From a checkpoint of a small mixture-of-experts model trained on Wikipedia: 4482 steps.
Below are experts of layer 5 (counted from 0) of a mixture-of-experts language model. Rows are named router (the router's row for the expert), up (a neuron's input weights, with its number), down (a neuron's output weights, with its number) and show model dimensions 0-127. Each number is 128 + 24 x the weight over its row's rms, rounded and kept within 0 to 255.
After each expert's rows: a language model's description of what the expert responds to. This comes from a sample of Wikipedia text that the model never trained on.

# expert 32
router [130 182 132 188 116 134 110 168 146 107 110 133 122 103 113 139 134 137 127 103 119 128 123 119  88 144 138 136 133 128 116 106 145 106 147 135  73 128 138 152 152 173 167 172 128 123 112 115 101 120  83 109 127 140 115 113 179 103 113  95 142 129 200 127 110 125 116 113 163  85 130 106 149 113 118 107 134 107 121 125 173 150 128  84 145 128 125 135 137 122 185 103 145 161 114 107 150 140 140 125 126 162  88 151 178 125 111 151 135 104 115 149 104 140 148 129 147 126 107 134 117 111 118 125 137 127 145 141]
up0 [120 115 134 165 150 124 130 117 123 181 117 104 131 112 115 205  89 100 155 126 167 172 125  90 101 109 162 159  78  82 122 134 152 100 108 129 135 156 115 103 113 168 123 128 139 116 109 116 141  96 150 126 112 121 134 129 137 125 159 158 160 153 138 160 127 111 166 109 132 114 123 143 152 154 131 118  97  85 108 122 174 155 121 170 116 111 108 138 114 169 124  87 140 100 160  70 105 144 141 105 167 120 153 103 118 109 118 112 155 141 158 105 106 115 143  54 101 150 122 172 129 133 128 169 140 119 102 126]
down0 [139 115 109 135 111 135 108 160 110 156 113 143 114 127 137 169 135 138 134 166  99 143 115  71 116 154 130 129 118 147 147 147 159 133  75 150 159 120 139 144 156 138 172 153 136 107 127  86 156 116 110 125 121 114 129  95 130 139 127  70  92 143 144 178 134 143  87 153 151 171  61 111  61 131 112 102 124 169 135 117 141 115 136  86 107 172 117 126 114 120 133 132 141 118 143 131 112 127 108 140 134  82 147 144 115 121 148 142 187 128 143 119 149  91 157 152  90 107 147  90  96 142 119 160 116 103 106 121]
It responds to: Four-digit years and the word American in list entries describing people, like American actress (born 1926), plus table pipes.

# expert 47
router [117 155 100 141 109 125 145 140 125 154 120 115 105 121 154 170 150 138 143 152  87 124  98 104 166 116 135 109 115 177 106 121 141  81 123 142 112  98 152 136 141 126 138  80 125  79 102 100 122 115 145 131 148 127  85 117 134 119 149 104 136 165 172  73 147 140 133  88 138 103 130 116 126  92 157 152 112 119 117 134 118 112 123 137 144 115 103 121 129 105 176  63 156 126 157 126 150 106 116 134 140 113  82 109 138 148 121 164 102 135 155 154 166 149 129 159 162  91 116 131  99 147 103 158  95 124 136 124]
up0 [134 121  92 159 122 124 142 135 127 120  99 129 141 122 127 137 143 150  47  99 101 108 111 153 130 117 132 116 144 173 116 133 118 132 117 110 124  89 150 153 148 106 148 143 132 143 109 118 125  73 115 142 134 156 113 135 102 141 113 134 154 150 137 116 102 189 131  99 107  82 155 129 131 157 129 138 101 152 142 159 125 121 163 121 135 103 153 127 115  87 153 138 159 124  61  95 117 139 151 102  93 126 103 158 151  89 141 166 116 101 167 130 119 114 160 115 139 175 149 151 105 184 123 122  93 155 166 171]
down0 [122 132  93 138 133 165 154 115 132 108 164 138 146 121 109 138 165 163 113 124 152 139 133 124 128 154 114 155 132 123  99 121 134  80 149 121 154 127 184 139 134  94  89 129 165 186 148 134 134 114 126 100 166 112  96 150 154 159 108 130 130 148 146 128 132  74 121 132  96  96 112 150 147 119 101  67  97 155 127 108 141 140 123 120 149 123 110 122 127 150 134 144 151  99 109 152 161 136 151 149 127  98 107 110 102 120 199  91  82 154 128 119 164 117 134 132 124 139 108  93 125  62  74 162 135  91 101 146]
It responds to: Noun endings and plural nouns after the or a, especially sports team names, such as Buccaneers, Texans, Hawkeyes, soldiers, cells.

# expert 54
router [164 121 116 144 101  72  92 155 126 164 129 125 174 130 130 156 169 128 111 149 113 131 114  95 136 158 140 112 102 146 141 122 155 111 138 149  93 110 189  82 152 155 101 126 123 126 121  79 131 104  87 112 150 103 132 128 158 109 116 113 173 141 151 109 145 127 117 114 139 110 137 127 103 102 128 133 129  74 140 147 140 176 105 136 117 144 124 137 130 146 177 132 124 110 115 125 116 134 155 118 108 126 120 117 129 129  82 120 134 126 166 127 157 102 101 160 119 117 126 168 137 105 117 131 122 139 150 168]
up0 [117 138 148 155 112 130 107 119 131  99 148 101 112 110 127 167 164 106 155 115 120 122 133 132 147  97 109 116 112 140 158 140 171 122  64 156 152 153  84 147 112 111 118 151 135  55 158 145 147 143 132 126 127 149  90 137 143 149 117 112 169 118 140 102 126  84 145 142 176 125 176 125 143 183 151  59 155 134 167 145 117 118 167 183 129 118 121 150 110 107 140  76 153 140 142 129 141 102 124 106 100 157 142 116 152  99 180  98  86 119 156 121 110 114 104 121 108 122 121 124 103 141 149 103 110 118 125 122]
down0 [143 117  43 116  87 100 174 148 128 100 158 144 125 146 124  99 120 160  98 100 161 101 120 127 154 173 142 163 123 134 124 123 143 114  98 111 138 159  88 147  93 125 141  90  96  91 114 125 115 117 131 152 106 127 127 139 105 136 107 109 119 105 110 105 102 179 147  71 161  73 108 123 129 129 113 135 103 125 121 118 115 151 134 112 147 154 124  87 121 113 136 114 125 103 122 114  87 186 131 175 113 124 113 107 107 149 117 129 124  71 119 103 107 136 160 148 174 141 149 140 123 148 111 155 114 134 125 133]
It responds to: Head nouns in institution and venue names, such as School, Museum, Institute, Center, Hall of Fame, plus seating capacities and dates.

# expert 0
router [163 148  90 161 146 112 138 135 163 113 139 132 107 101 104 140 157 123 135 135 141 146 123  60 148 131 132 102 136 139 107 104 107 100 124 124 133 102 118 130 165 132 109 140 116 108 122 122 102  91 160  87 115 132 113 143 139  74 124  70 175 160 169 143 100 114 129 111 154 105 105 112 130 126 170 127 122 143 184 145 168 125 124 134 160 114 119 157 129 102 151 137 135 102 127 142 132 145 122 146 126 140 143 117 122 108 137 102 103 117 133 160 104 135 122 132 151 151 121 147  95 120 103 150 187 124 175 174]
up2 [158 130 157  99 120 110 169 151 118 129 152 133 136  72 104 151 145 166  99 128 101 115 143 150 139 165 134 148 115 113 122 114 135 135 163 155 105 163 129 149 132 137 147 146  93 135 101  98 116 118  81  89 118 136 165  75 115 109 120 112 146 133 145 130 129 141 110 120 123  86 107 139 153  99 125  98 126 123 155 152 131 125  84 127 109 106 151 106 157 101 176  95  96 126 113 108  89 134 131 120 136 177 155 142 153 141 119 123 110 141 121 113  87 124 162 136 130 149 116 128 113 128 114 150 163 109 171 129]
down2 [112 113 143 123 143 146 118 146 132 174  90 138 136 117 148 146  98 142 100 137 102 160 100 123 129 129 127 103 142 119 102 120 120 135 160 108 129  78 133 184 102 108 169 134 127 153 118 128 101 169 105 152  80 131 119 147 139 131 118 124 126 138  85 116  97 166  70 116 113 173 109  99 127 157 128 146 121 147 185 141 131  97 130 141  99 139 141 109 108  88 105 127 143 122 103 104 163  90  96 133 140 157 124  99  86 112 120 118 134 141 176 114  63 124 139 154 145  75 145 135 148 110 161 135  88 108 167 110]
It responds to: Words inside place and proper names, especially countries after a city and state, such as United States, New York, Carolina, Santa.

# expert 26
router [128 143  91 134 125 121 132  88 130 115 122 100 117 136  84 128 176  78 128 110 135 119 136 114 118 135 122 118 157 181 101 107 142 147 129 151 114 102 115 148 164 160 136 149 144 130 140 126 123 124 139 145 150  96  74 141 120 135 165 156 130 145 149 119 124 106 143 113 140 117 137 118 132 138 174 145 103 118 102 130 164 146  89 158 130 136  99 180 135 119 137 116 119 113 145 126 149 114 143 119 138 116 115 160 159 129 117 143 142 163 132 171 124 108  95 161 133 153 117 155  78 130 113 100 175  91 135 186]
up0 [148  96  82  78 112 119 156 142 120 139 104 126 113 139 107 167 158 113 138 127 144 150 107 122 104 125  93 133 143 127  82 165 141 125 104 153 132 175 127 106 141  79 159 134 122 107 159 105 104 140 147 147 126 131  99 139 170 138 121 129 135 106 109 126 172 157 154 154 156 108 145 162 158  88 158 152 155 115 126 160 134 126 148 131 169 145 181 108 137  98 103 156 188 112 132 119 120 157 157 128 147  96 140 147 165 114 155 134 133 103 102 155 114 120  98 108  94 111 124 123  89 105 127 125 104  99 115 108]
down0 [113 132 116  96 109 125 140 124 161 114 144 146 168 134 135 117 107 119 113 128 185 123 129 142 176 136 144  96 181 134 114 135 115 149 112  80 147 160 120 135 133  92 140 116 114 168 154 148 185 128 120 126 146 131 121 165 132 122 133 134 171 149 127 120 149 108 124 123 100 123  93 113  94 124 101 131 162 151 139 174 172 131  90 108 139 130  49 138 137  92 151 127 131 144 157 117 160 111 101 132  98 126 133 136 148 106 110 178  76 137 145 180 123 167 116 123  77  88  78 113 141  78 103 137 140 135 149 120]
It responds to: First syllables of foreign or unusual names and words, such as Al, El, Ka, Mut, Wang, which later word pieces complete.

# expert 38
router [125 119 121 138 104 103  90 184 115 138 114 153 121 114 103 154 166 118 117 121  69 112 120 105 155 137 124 105 199 149 110 112 129 133 165 153  85 148 111 109 121 125 146 150 104 123 139 133 106  83 107 105 123 169 123 127 110 102 131 111 151 131 119  97 130 130 157 142 171 144 137 166  82 130 154  98 117 147 138  85 161 133 111 143 161  76  81 152  92 122 172 110 136 111 124 132 162 149 150 163 108 158 122 116 145 121 114 125 142 138 140 162 128 143 109 151 142 122  91 125  81 130 115 157 117 110 153 140]
up2 [134 122 135 175 127 110  98 109 105 135 107 130 142 120  91 106 115 137 165 115 115 151 107 155 133 128 119 106 159 133 126  87 111 132 165 162 113 133  96 120 120 119 136 151 113 127 112 134  85 116  89 122 176 151 117 146 113 142 126 119  95 123 107  70 109 164 146  86 119 154 140  88 117 130 152 157 151 104  54 167 154 119  95 129 121 166  99 127 147  87 126 137 157  74 115 112 175 160 133 176 128 118 131 124  97 125 178 131 144 147 147 142 131 195 107 121 143 115  96 166 110 117 150 128 113 128 101 129]
down2 [112 125 102 122 163 179  87 107 113 161  90 164 155 106  96 111 147 118 116 152  76  76 141 112 104 146 129 181 135 143 125 114  97 146 115 152 132 114 133 115 105 166 166 159 168 120  95 123 156  92 115 109 113 113 135 118 150 126 123 117 119 172 156 155 154 100 169 104 100 179 116 110 129 137 192 138 148 146 145 109 109 117 128 147 112 138 117 131 149 123 137 133 129 154 111 118 118 152 160 117 100 128 101 106 143 115 130 122 157  86 109 156 116  98 154 139  90 154 104 158 113 122 125  78 120 132 107 145]
It responds to: Pipes, semicolons and dashes separating cells in numeric sports and statistics tables, plus From, With and arrows.

# expert 16
router [133 173 127 121 118 101  87 103 118 147  77 136 163 141 120 173 109 141 195 123 125 131 115 135 159 102  92 100  89 131 147 127 132 128 152 142 132 121  75  91 147 117 138  97 131 139 152 135 145  71 142 119 102 100 145 104 129 124 157  93 132 120 106 125 131 120 141 122  87 154  89 129 109 101 117  67 120 140 134 114 144 147 116 114  93  80 128 109 145  92 154 109 112 123  93 106 156 167 128 114 150 164 136 125 178 115 154 137 144 137  95 127 144 110 145 179 141 152 122 127 102 172 131 152 133 106 124 107]
up0 [ 97 127  98 154 154 139 125 126 131 141 132 127 187 124 128 135 138 107 145 164  56 107 105 156 152 128 105 153 120 113 145 220 138 153 194 166 139 163 147 103 173  88 115 176 107  79 154 123 113  94 122 117 163 128 142 115 147  76 122  89 146 138 143 158 120 130 134 117 134 132 132  95 122  97 130 161 177 108 111 127 127 163 117 135 138 106 141  96 130  93  90 143  71 127 103  93 161 144 118 106  97 153 145  67 154  87 146 107 147 152 148 140 130 132 132  94 128 141 124 146 107  83 121 140 126 140 122 152]
down0 [139 144 140 158 118 112 149 106  84 107 142 101 115 123 108 103 133 113 155 164 109  90 146 111 157 136 171 116 126 109 147 163 145 114 105 169 142 150 154 154 120 148 134 110 133 136 128 159 139 159 147 147 120 154 122 136 137 121 131 107 146 103 148  67  85 131  91 112 126 133 132 124 103 113  90 120  81 135 173 134 163 171  99 131 146 152 123  83 146 133 145 106 116 180 110 136  87 128 144 123 124 115 130 125 223 117 137 100 139 111 151 107 117 129 123  85 175 140 129 140 114 138 142 133 162 106 149 112]
It responds to: Quantifiers, ordinals and possessives after the or a boundary, such as first, second, most, many, its, new, some.

# expert 31
router [139 126 123 161  97 111  80 143 148 118 140 161 106 132 110 140 158 118 178 121 156 122 149 125 134 100 122 118 103 131 127 138 126 112 135 147 129 155 109 102 149 111 155 137 137 160 122 115 133 137 151 114 116 142 109 129 123 152 150 154 181 106 149 107 128 115 161 151 107 120 103 100 114 119 115  93 109 132 112 140 124 157 144 131  97 107  94 110 172 123 184 101 130 137  73 116 149 125 183 166 145 154  99 101 149 147 112 149 118 132 107 141 102 136 150 181 149 150 113 146  86 192 111 142 155  99  82 126]
up1 [155 145 111 118  98 146 156 166 106 154 111 157 179 150 110 114 150 135 192 108 146 136 113 166 153 118 109 100  97 138 125 139 105 127 138 157 108 153 119 129 110 145 139 110 118  96 133 117 115  82 154 102 139 164 145 149 142 123 115 144 164 122 107 103 134 102 113 136  84 119 108 135 135 182 170 124  97 139 132  90 167 204 109  89 116  78 151 137 154 171 166 104 103 115 134  82 147 121  90 133 103 145 111 159 188 126  76 147 108 132 107 135 136 135 112 134  92 136 124 129 107 112  82 147 125 129 111 147]
down1 [ 99 103 115 141 142 114 120 125 134 168 133  90 104 141 122 156 128  61 134 130 115 122 137 139 123 125 112 103 151 131 156 123 139 140 131 159 106 113 131  95 145 156 161 131  83 140 124 102 140 130 132 105 145 140 148 146  89 135 139  90 147  79 140 123 143 104  79 145 143 131 130 123  97 154  86 149 122 147 146 183 150  97 124 116 141 161 133 148 129  87 119 135 115 149 112 128 103 131 156 169 126  98 153 145 132 134 149 122 159  93 146 110 136 106 145 154 141 133 131 160 178 107 168 164 105 124 141 150]
It responds to: Determiner-like words after "the" or a preposition, such as first, most, some, many, any, last, new, early.

# expert 21
router [133 127 132 110 121 109 145 125 143 141  79  86 145 113 117 143 151 105 129 103 104 130 159 150 140 122 113 106 139 152 129 135  73 115 193 149 127 136 114 111 168 160 138 170 146 133 152  98  94 110 104 141 181 147 135 139 109 152 170  87 128 139 130 135 128 126 159 117 122 150 130 110 116 138 135 112 134  98 134  97 146 127 103 156  93 104 109 164 148 139 128 136 146  82 114 138 139 151 120 177 127 133 131 161 140 151 108 161 147 109 100 172  91 112 137 165 146 130 152 123 122  96  93 142 153 122 141 120]
up0 [113 147 136 176  97  91 155 151  67 137 114 128 169 129 164 156 136  95 105 132 134 109 122 114 140  97 136 117 125 175 141 118 114 140 150 135  79 154 144 128 135 129 122 130 142 117 100 119  89 105 117 116 139 162 163 148 118 122 161  78 163 147 130 136 130 138 149 128 127 115 118 120 157 125 108 155 149 166 116 122 149 123 138 142  88  81 102 172 143 194 116 100 104  89 139 134 137 162 139 130 169 112 104 150 200 110 168 138 139 123 130  80 113 160 134 132 156 116  92  93 119 162  71 141 145 100 106 123]
down0 [120 132 147 126 108 115 125 135  89 149 116 152 103 140 131 114  99 108 183 130 162 142 135 158 168 121 156 140 116 132 126 124 119  74 130  90 136 160 101 116 117 138 171 144 101 120 102 102 102  86 111 130 175 137 174  91 152 120 118 136 143 132 174 177 110 114 161 150 135 138 104 125 128  93 105 137 131 106 130  96  98 116 148 137 133 100 169 119  97 103 143 120 155 162  86 144 138 121 126 117 127 139 151 150 136  97  94 130 105 159 130  98 156  96 105 132 128 110 138 124 102 115  76 149 158 115 150 125]
It responds to: Past participles after was, were or been, such as transferred, appointed, designated, served, joined; also the first word pieces of foreign names.

# expert 50
router [102 115 112 123 151  97  77 188 156 169 105 133 148  84 123 178 124 159 132 115 128 112 158 113 163 121 127 152 135 130  84 126 162  88  86 111  82 137 157 101  61 151 139 119 128 113 136 115 111  97 112 123 143 131  99 143 157  97 132  71 116  96 141 130 159 131 131 119 136 138 124 105 142 107 136 135 107 142  95 138 121 142 113  92 151 136 122 149 134 118  87 114 161  99 105 119 144 172 172 174 138 124 111 141 135 152 147 151 142 111 139 162 125 127 144 152 156 118 132 124 111 126 156 148 168 132 104 139]
up2 [125 173  91 131 157 155 163 142  92 143 129 121 144 160  98 130 103 133 121 148 105  98 108 148 140  73 114 157 149 145  99 128 158 108  80 136  80 120 116 141 124 123 134 111 132 142  90 107 155  77 113 140 152 126 124 153 138 152 115 145  99 131 114 126 143  84 143 148 151 146  78 115 127 115 118 106 129 114 124  91 142 126 142 159 139 117  98 109 144 113 113 111 167  94 171  75 142 153 109 136 114 115 102 172 161 137 160 130 160 137 141 144 133 126 103 166 151 160 105 133  95 173 126 113 126  82  92 144]
down2 [122 167 118 158 140 122 113 124 112 113 107 158 100 119  79 107 118 127 109 117 155 115 159 126 114 163 127 133  97 112 125 109 117 161 124 121 136 106 150  58  74 140  97 122 155 127 140 122 107 132  81 109 110 128 183 153 164 139 154 158 136 109 173 163 138 112 100 144 155 103 128 169 114  90 170 144 132 126 110 119 121  92 126 136 106 158 141 116 156 129 143 105 104 177 119 134 150 141 156 136 142 145 158 110 126 153  80 109 131 138 162 101 156 104 138 122 134 112 121  85 111 130 125  96 133 101 148 121]
It responds to: The article the after in/of, and pipes directly after dates or scores in tables of fights, matches and transfers.

# expert 27
router [ 94 196 157 146 140  94 109 149 141 177 110 126 122  95 130 118 118 109 118  88 100 156 142 109 134 137 117 163 111 146 121 120 127 136 159 135  95 151 133 125  92 158 120 123 141 127 142 127 161  64 125 127 130 146 109 100 142 115 135 106 146 139 148  59 116  61 144 107 133  87 134 151 158 126 146 150 131 136 136 145 154 134 135 159 167 148 135  90 125 101 133 100 136 128 118 100 116 127 136 132 122 111 125 171 146 166 153 170 143 154 121 168 115 158 136 159 161 103  83 141 137 110 131  97  98 119 127 141]
up0 [111 156 130 128 105 101 145 112 110 162 121 106 123 133 128 103 118 118  98 127  95 130 139 144  97 102 138 128 116 127 111 109 108 127 109 139  97 130 118 117 116  85 157 132 155 118 121 154  84 132  76 122 152 146 148  97  91 111  95 162 112 118 113 119 123  78 160 144 139 121 186 114 126 150 113 176 116 144 112 124 154 117 122 127 109 153 145  85 192 102 126  89 137 118 125 137 111 134 181 128 125 121 143 155 139 122 132 182 123 143 157 117 134  93 155 143 150 109 130 175 124 157 131 104 120 155 146 138]
down0 [158 134 166 143 103 150 122 172  81 142 136 131 136 151 151 134 109 167  88 138 135 112 142 105 128 122  98 134  95 114 139 178  79 144 147 118 110 141 138 137 145  81 125 103  97 148 143 134 130  99  90 124 130 107 130 154 143 138 111 140 168 133 157 150 135  92 134 129  92 131  94 133 159 143 136 132 158  72 136 126 144 115  94 121 148 160 132 161 113 106 122 149 120 113 117 124 136 136 113 153 120 112 120 152  95 138  80 103  88 164 127 110 106 113 135 104  96 164 133 120 128  88 158 140  96 138 131 155]
It responds to: Periods ending sentences, often after a place or name, plus )., ". and decimal points inside numbers such as 22.18 and BS.75.

# expert 29
router [147 135 127 189  80 100 168 141 135 183  86 150 108 117 121 142 116 117 106 101 134 146 131 112 170 149 126 109 113 142 159 124 110 116 144 160 123 140 126 141 139 100 111 116 108  82 124 148 111  87 100 132 126 136 136 114 119  88 115 103 159 109 123  78 140 113 167  71 100  67 144 116 167  78 167 150 112 136 111 136 161 104 105 185 148 159 121 109 166 123 158  58 117 122 139 100 144 126 173 162 125 120 138 132  87 144  96 143  99 139 148 183 147 141 124 133 133 129 110 146 126 142 123 158  99 142 133 112]
up0 [151 102  85 145 163 131 156 151 139 120  97 154 109 150 162 123 116 142 162  83 130 134 189 125 138  99 111 148 155 144 127 125 169 109 131  85 158 125 124 119 172 121 122 167 117 164 126 129 115 111  99 100  86 183  94 100 116 100 142 122 116 106 145  90 147 138 160  77 140 103 130  93 149 119 167 100  95 102 126  98 110 168 118 115 144 124 120 160 101 118 134 126 152 129 108 128  86 150 183 130  93 158  94 192 105 145  83 133  74  92 162 134 149 149 119 132 141  97 156 141 138 128 100 117 121 133 128  86]
down0 [106 176 186  99 152  94 119 205 141 116 112 117 113  93 115 115 106 177 121 158 119 125  82 128 102 158 103 128 153 114 109 156  92 111 134 145 103 136 122 113 153 136 146 104 154 172 126 115 173 126 146 130 160 141 127 144 130 116 184 107 111 145 148 116 118 111  83 142 121 125 101 111  91 142  84 117  88 138 123 138 141 149 149 115 106 103 149 143 124 105 128 128 138 130 113 167 112  81  96 141 113 122 144  92 197 139 162 125 155  89 134 145  99 111  97 158 175  81 133  74 113 167 187 141 129 134 141 146]
It responds to: Periods after initials and genus abbreviations in species lists, such as H. pallidipennis, plus common first names like John, George, David.

# expert 30
router [119 108 143 155  82 102 109 139 145 159  98 120 118  98 100 181 175 158 152 122 130 125  77 102 145 142 140  80 105 151 159 112 135  89 136 119 117 131 122 132 122 165 168 151 153 130  99  87 154 110 131  89 143 134 131 107 118 111 152 125 123 151 121 109 133 100 168 128 132 160 132 103  99  79 117 133 127  68 112 150 108 139  91 161 140 152  74 128 157  92 174 117 145 146 142 175 133 145 130 181 145 139  88 145 134 171 149 134 138 132 151 120 140 149 108 153 139 160 103 142 101 106  97 169 130 158 117 130]
up5 [148 120  94 122 132 108 104 113 138 112  87 187 155 142  68 151  97 106 112  78 128 145 162 141 159 126 108 100 123 103 149 113 159 123 116 121 114 126 147  96 153 107 149 151 162 111 133 126 114 140  66 107 117 108 129 133 105 143 103 144  96 119 136 126 119  78 152 111 117 170 121  96 134  68 135 102 113 119 119 105 159 106 166 119  95 140 130 110 142 129  90 166 121 125 154 112  96 136  91 174 118 130 112 135  86 106 111 138 132  89 111 129  92 143 118 175 167 151 164 141 122 163 151 170 127 111 133  91]
down5 [113 137 172 109 182 130 120 176 108 135 113 191 180 123 158 127 106 106 109 163  80 159 172  88 131 136 120 155 156 137 172 123  95 130 141 122 148 100 122 143 159  82 149 146 116 116 146  97 181  91  94 137 137 109 119 117 147 103 103 140 152 146  85 106 126 118 143 107 155 137 110 110 147  95 172 134 123  96 129 120 103 116 125 146 137 127  97 124 130 130 154  99  72 143 150 144  87 138 131 134 138 123 136 113 129  75 108 149 147 140 149 115 162 129 111 170 133 173 134 140 138  90 146 136 127 174 116 132]
It responds to: Subword pieces and head words after The or A in titles and names, such as The Power of, Voice, Phylum, largest.

# expert 5
router [165 179 146 131 135  95 100 139 171 144 143 107 124 124 128 160 148 124 117 153 116 103 143 125 154 133  95 155 118 134 141 138 135 101 131 110  97  68 122 146 109 125 133 103 148 150 171  79 112 128 147 104 146 101 156  89 139 130 192 124 114 133 119  77 119 152 108 121 110 100 119  87  74 130 131 105 128  90 141 146 127  94 106  96 125 139 125 136 138 117 123 123 131 137 124 119 148 127 124  81 130 121 114 119 183 177 128 172 163 161  91 113  89 164 136 180 137 138 134  99  85 138 127 125 135 136 127 129]
up0 [148 124 181 132 133 140 122 149 119 137 126 147 160  93  92 142 135 144 122 148 141 136 117 133 138 119 138 137 122 141 110 122 140 110 122 163 103 138 134 128 141 141 135  91 105 111 105 135 126 111  99 111  92 106  99 127 136 132 153 118 138  98 146 102 124 187 170  95 112 131 139 112  99 138 146 116 137 127 164 129 119 113 141 123 147  42 115 127 127 142 146 145 150 140 180 132 118 169 167  95 109 115 136 122 180 138 162 143 156 148 160 140 123 128 129 144 165 116  95  91 114 113 143 132 130 153 155 114]
down0 [159 103 123 129 163 143 133 125 118 112 153 164 146 152 112 121 138  94 111 132 128 120 144 110 164 153 148 127 128 148 153 140 127 124 154 137 122  79 113 136 101 103 164 124 120 152 109 184 150 147 156 136  95 119 140 129 147 130 126  99 144 105 154  94 121 170  95 107 123 118 131 128 146 101 145 150 140 114 165 129 128 115 157 165  95 109 189  94  71 103 144 162 177  70 114 132 178 130 104 149 121 103  92 123 132 109  80 127 111 149 122  97 134 183 118 149 165 131 112 140 131 136 147 125  91 133 158 119]
It responds to: Nouns naming fields, languages, media and genres, such as music, Latin, film, television; also section-heading == marks and name endings.

# expert 17
router [116 119  92 150 164 101 114 122 137 112 118 149 119 113  72 164 146 135 121 110 165 136 143 100 145 167 135  76 153 173 126  91 164 110 118 137 113 108 119 143 136 161 145 168 149 111 115 119 117 136  75  89 111  98  95 114 145 144 145 131  95 180 128  93 147 109 168  75 139  90 150 100 131 105 165 110 101 120 172 148 174 123  90 141 117 122 103 166 131  88 128 141 119 157 122 121 115 140 187 145 119 122  83 168 128 121 154 143 161 134 129 165 143  92  92 153 104 145 138 156  80 127 110 125 159 110 160 144]
up2 [103 123 157  98 107 131  92 167 127 189  88 142 121 112 116 116 169 182 149  88 141 116 113 121 113 133 129 111 118 133  81 130 137 109 155 101 110 123 130 152 149 155 134 126 140 125 127  74  90 117 107 140 126 119 123 183  93 170  81 135 145  92 129 142 149  89 100 126 105 108 136 120 150 135 114  87 146 150 103 105 128 143 123  95 101 159 109 149 108 126 121 155 126 128 169 125 161 118 123 118 161 127 109 119 154 125 158  94 139 119 126 139 144 105  88 173  98 132 155 125 135 145 129 155 128 130 160 115]
down2 [115 138 121 158  94 132 194 126 150 112 157 105 111 134  84 149 166 135  91 166  97 116 128 145 118 168  95 135 108 131  80 119 147 111 130 122 122 100 117 109 111  81 143 122 141 136 130 100 122 123 114 137 102  83 141 136 126 124  97 149 125 131 126 112 122 124 135 127 112 102 141 152 150 122 106 148 133  89 123 141 121 124 121 122 140 100 153 138 122 153 140 160 125 152 121 126 155 124 126 166 125 149 137  75 109 126 200  96 125 126  99  96  98 151 100 126 108 112 152 111 168 113 113 133 162 118 151 139]
It responds to: First pieces of proper names, often foreign place or personal names, such as Al-, El, Ka, Lewis(ham), Holt.

# expert 25
router [117 115 136 119 129 120 112 126 122 139  88 150 143 117  93 113 163 109 119 166 135 131 139 132 157 154 132  84 154 119 129 154 131  84 172 151 119 119 131 124 129 121 187 136  94 136 129 133 120 123 160 135 117 115 151  83 147 140 118 176 156 124 173  91 159 131  89 125 153 120 141 136 161 146 106  82  76 142  73  93 101 122 127 120 114 120 113 119 125 132 166 116 112 122 104 108 164 121 117 134 136  96 138 177 129 143 169 136 142 152  91 116 118  98 137 121 155 132 131 144 130 159  95 175 138  79 169 113]
up0 [133 122 146 124 124 111 117 108 111 134 162 130 164 124 121 143 143 142 136 140 124 135  95 147 141  86 105  66 128 171 131 168 143 154 122 142 104 149 107 111 143 104 137 122  98 122 121 136 123  85 141  97 130 116 126 103 148 152 133 135 135 147 160 123 150 103 107 130 141 128 111  76 109 175 114 142 128 103 129 104 146 107 145 128 134  87 127 108 144 109 159 110 154  97 132 119 126 116  87 109  85 132 118 166 139 136 133 165 134 125 170 148 135  81 122 123 139 124  76 162  81 150 127 122 124 171 176 185]
down0 [111 124 135 118 165 146 125 149 100 160 121 139 112 148 104 177 118  95 108 147 111 150 130 160 163 176  91 131 138 138 157 107  84 159 129 110 102 145 165 155  87  94 124 110 103 118 153  85  90  94 108 115 130 130 154 127 183 136 139 107 105 108 127 124 131  85 132 103  99 137 148 118 165  95 114 111 133 171 139 163 137 117 129 141 115 131 142 132  92 133 131 106 116 194 135 117 109 121 133 127 114 117 157 140 129 143 117 120  99 121  75 136 120 152 114  84 124 126 140 111 135 116  99 140 132 129 109 143]
It responds to: Opening parentheses before glosses like (age 64) or (short story), the word "as", quotation marks, and "Website:" labels in infobox lists.

# expert 39
router [118 192 128 144 131  79 110 119 174  99  97 130 180 156 155 145 150 121 152  76 104  91 130 155 153 125 136 180 135 116 126 144 139 120 159 156 126 113 128 100 147 132 153 137 130 136 161  96 129  98 131 132 126  96  97 111 154  93 128 115 117 141 138  72 132 105 128 100 109 119  95 111 113 162 154 120  77 137 102 101 139 150  90 136  75 107 124  76 151 104 127 139 149 143 130  94 131 141 144 134 183 115 152 142 173 120 118 127 134 144 114 125 100 150 129 136 139 198 128 115 113 136 116 127 175  76 116  80]
up5 [170 166 126 132 143 134 126  94 136 167 111 134 132 135 101 157 182 173 137 101 143 145 151 126 133 132 131 129 106 119 126 112 151 128 107 113  95 146 116 129 100 108 152 115 112 108 146  90 133 100 146 136  96  87  97  89 140 121 109 155  91 150 147  99 147 148 118  97 130 150 126 130  99 151 133 134 134 101  79 115 136 144 116 117 143 165 120 121 133 153 141 104 170 122 141  87 132 154 149  82 139 159 155 117 125 138 144 139 116 124 159 135 121  94 141 151 173 131 118 105 141 100 140 158 159 114  98 171]
down5 [176 126 118 132 155 133 120 146 101 136 145 121  86 118 124 128 152 170 116 121 128  87 121 112 162 134 150 179  73 127 121 136 122 158 133  91 138 121 154 135 109 114 101 148  95 125 135 121 120 122 137  90 125 137 182 111 100 106 118 118 107 136 132 175  92  93 133 117 141  87 137  96 104 114 108 131 128 119 127 145 118 141 160  98 174 152 133 116 128 131  92 151 112 123 160 154 126 140 155 147 158 130 138 112 102 125 126 130 124 156 113 104 144 144 106 143 152 128 148 132 152 122 116  96 146  71 107 105]
It responds to: Four-digit years in table rows and after in the or at the, such as 2002, 2006 census, 1970s; also some place and institution nouns.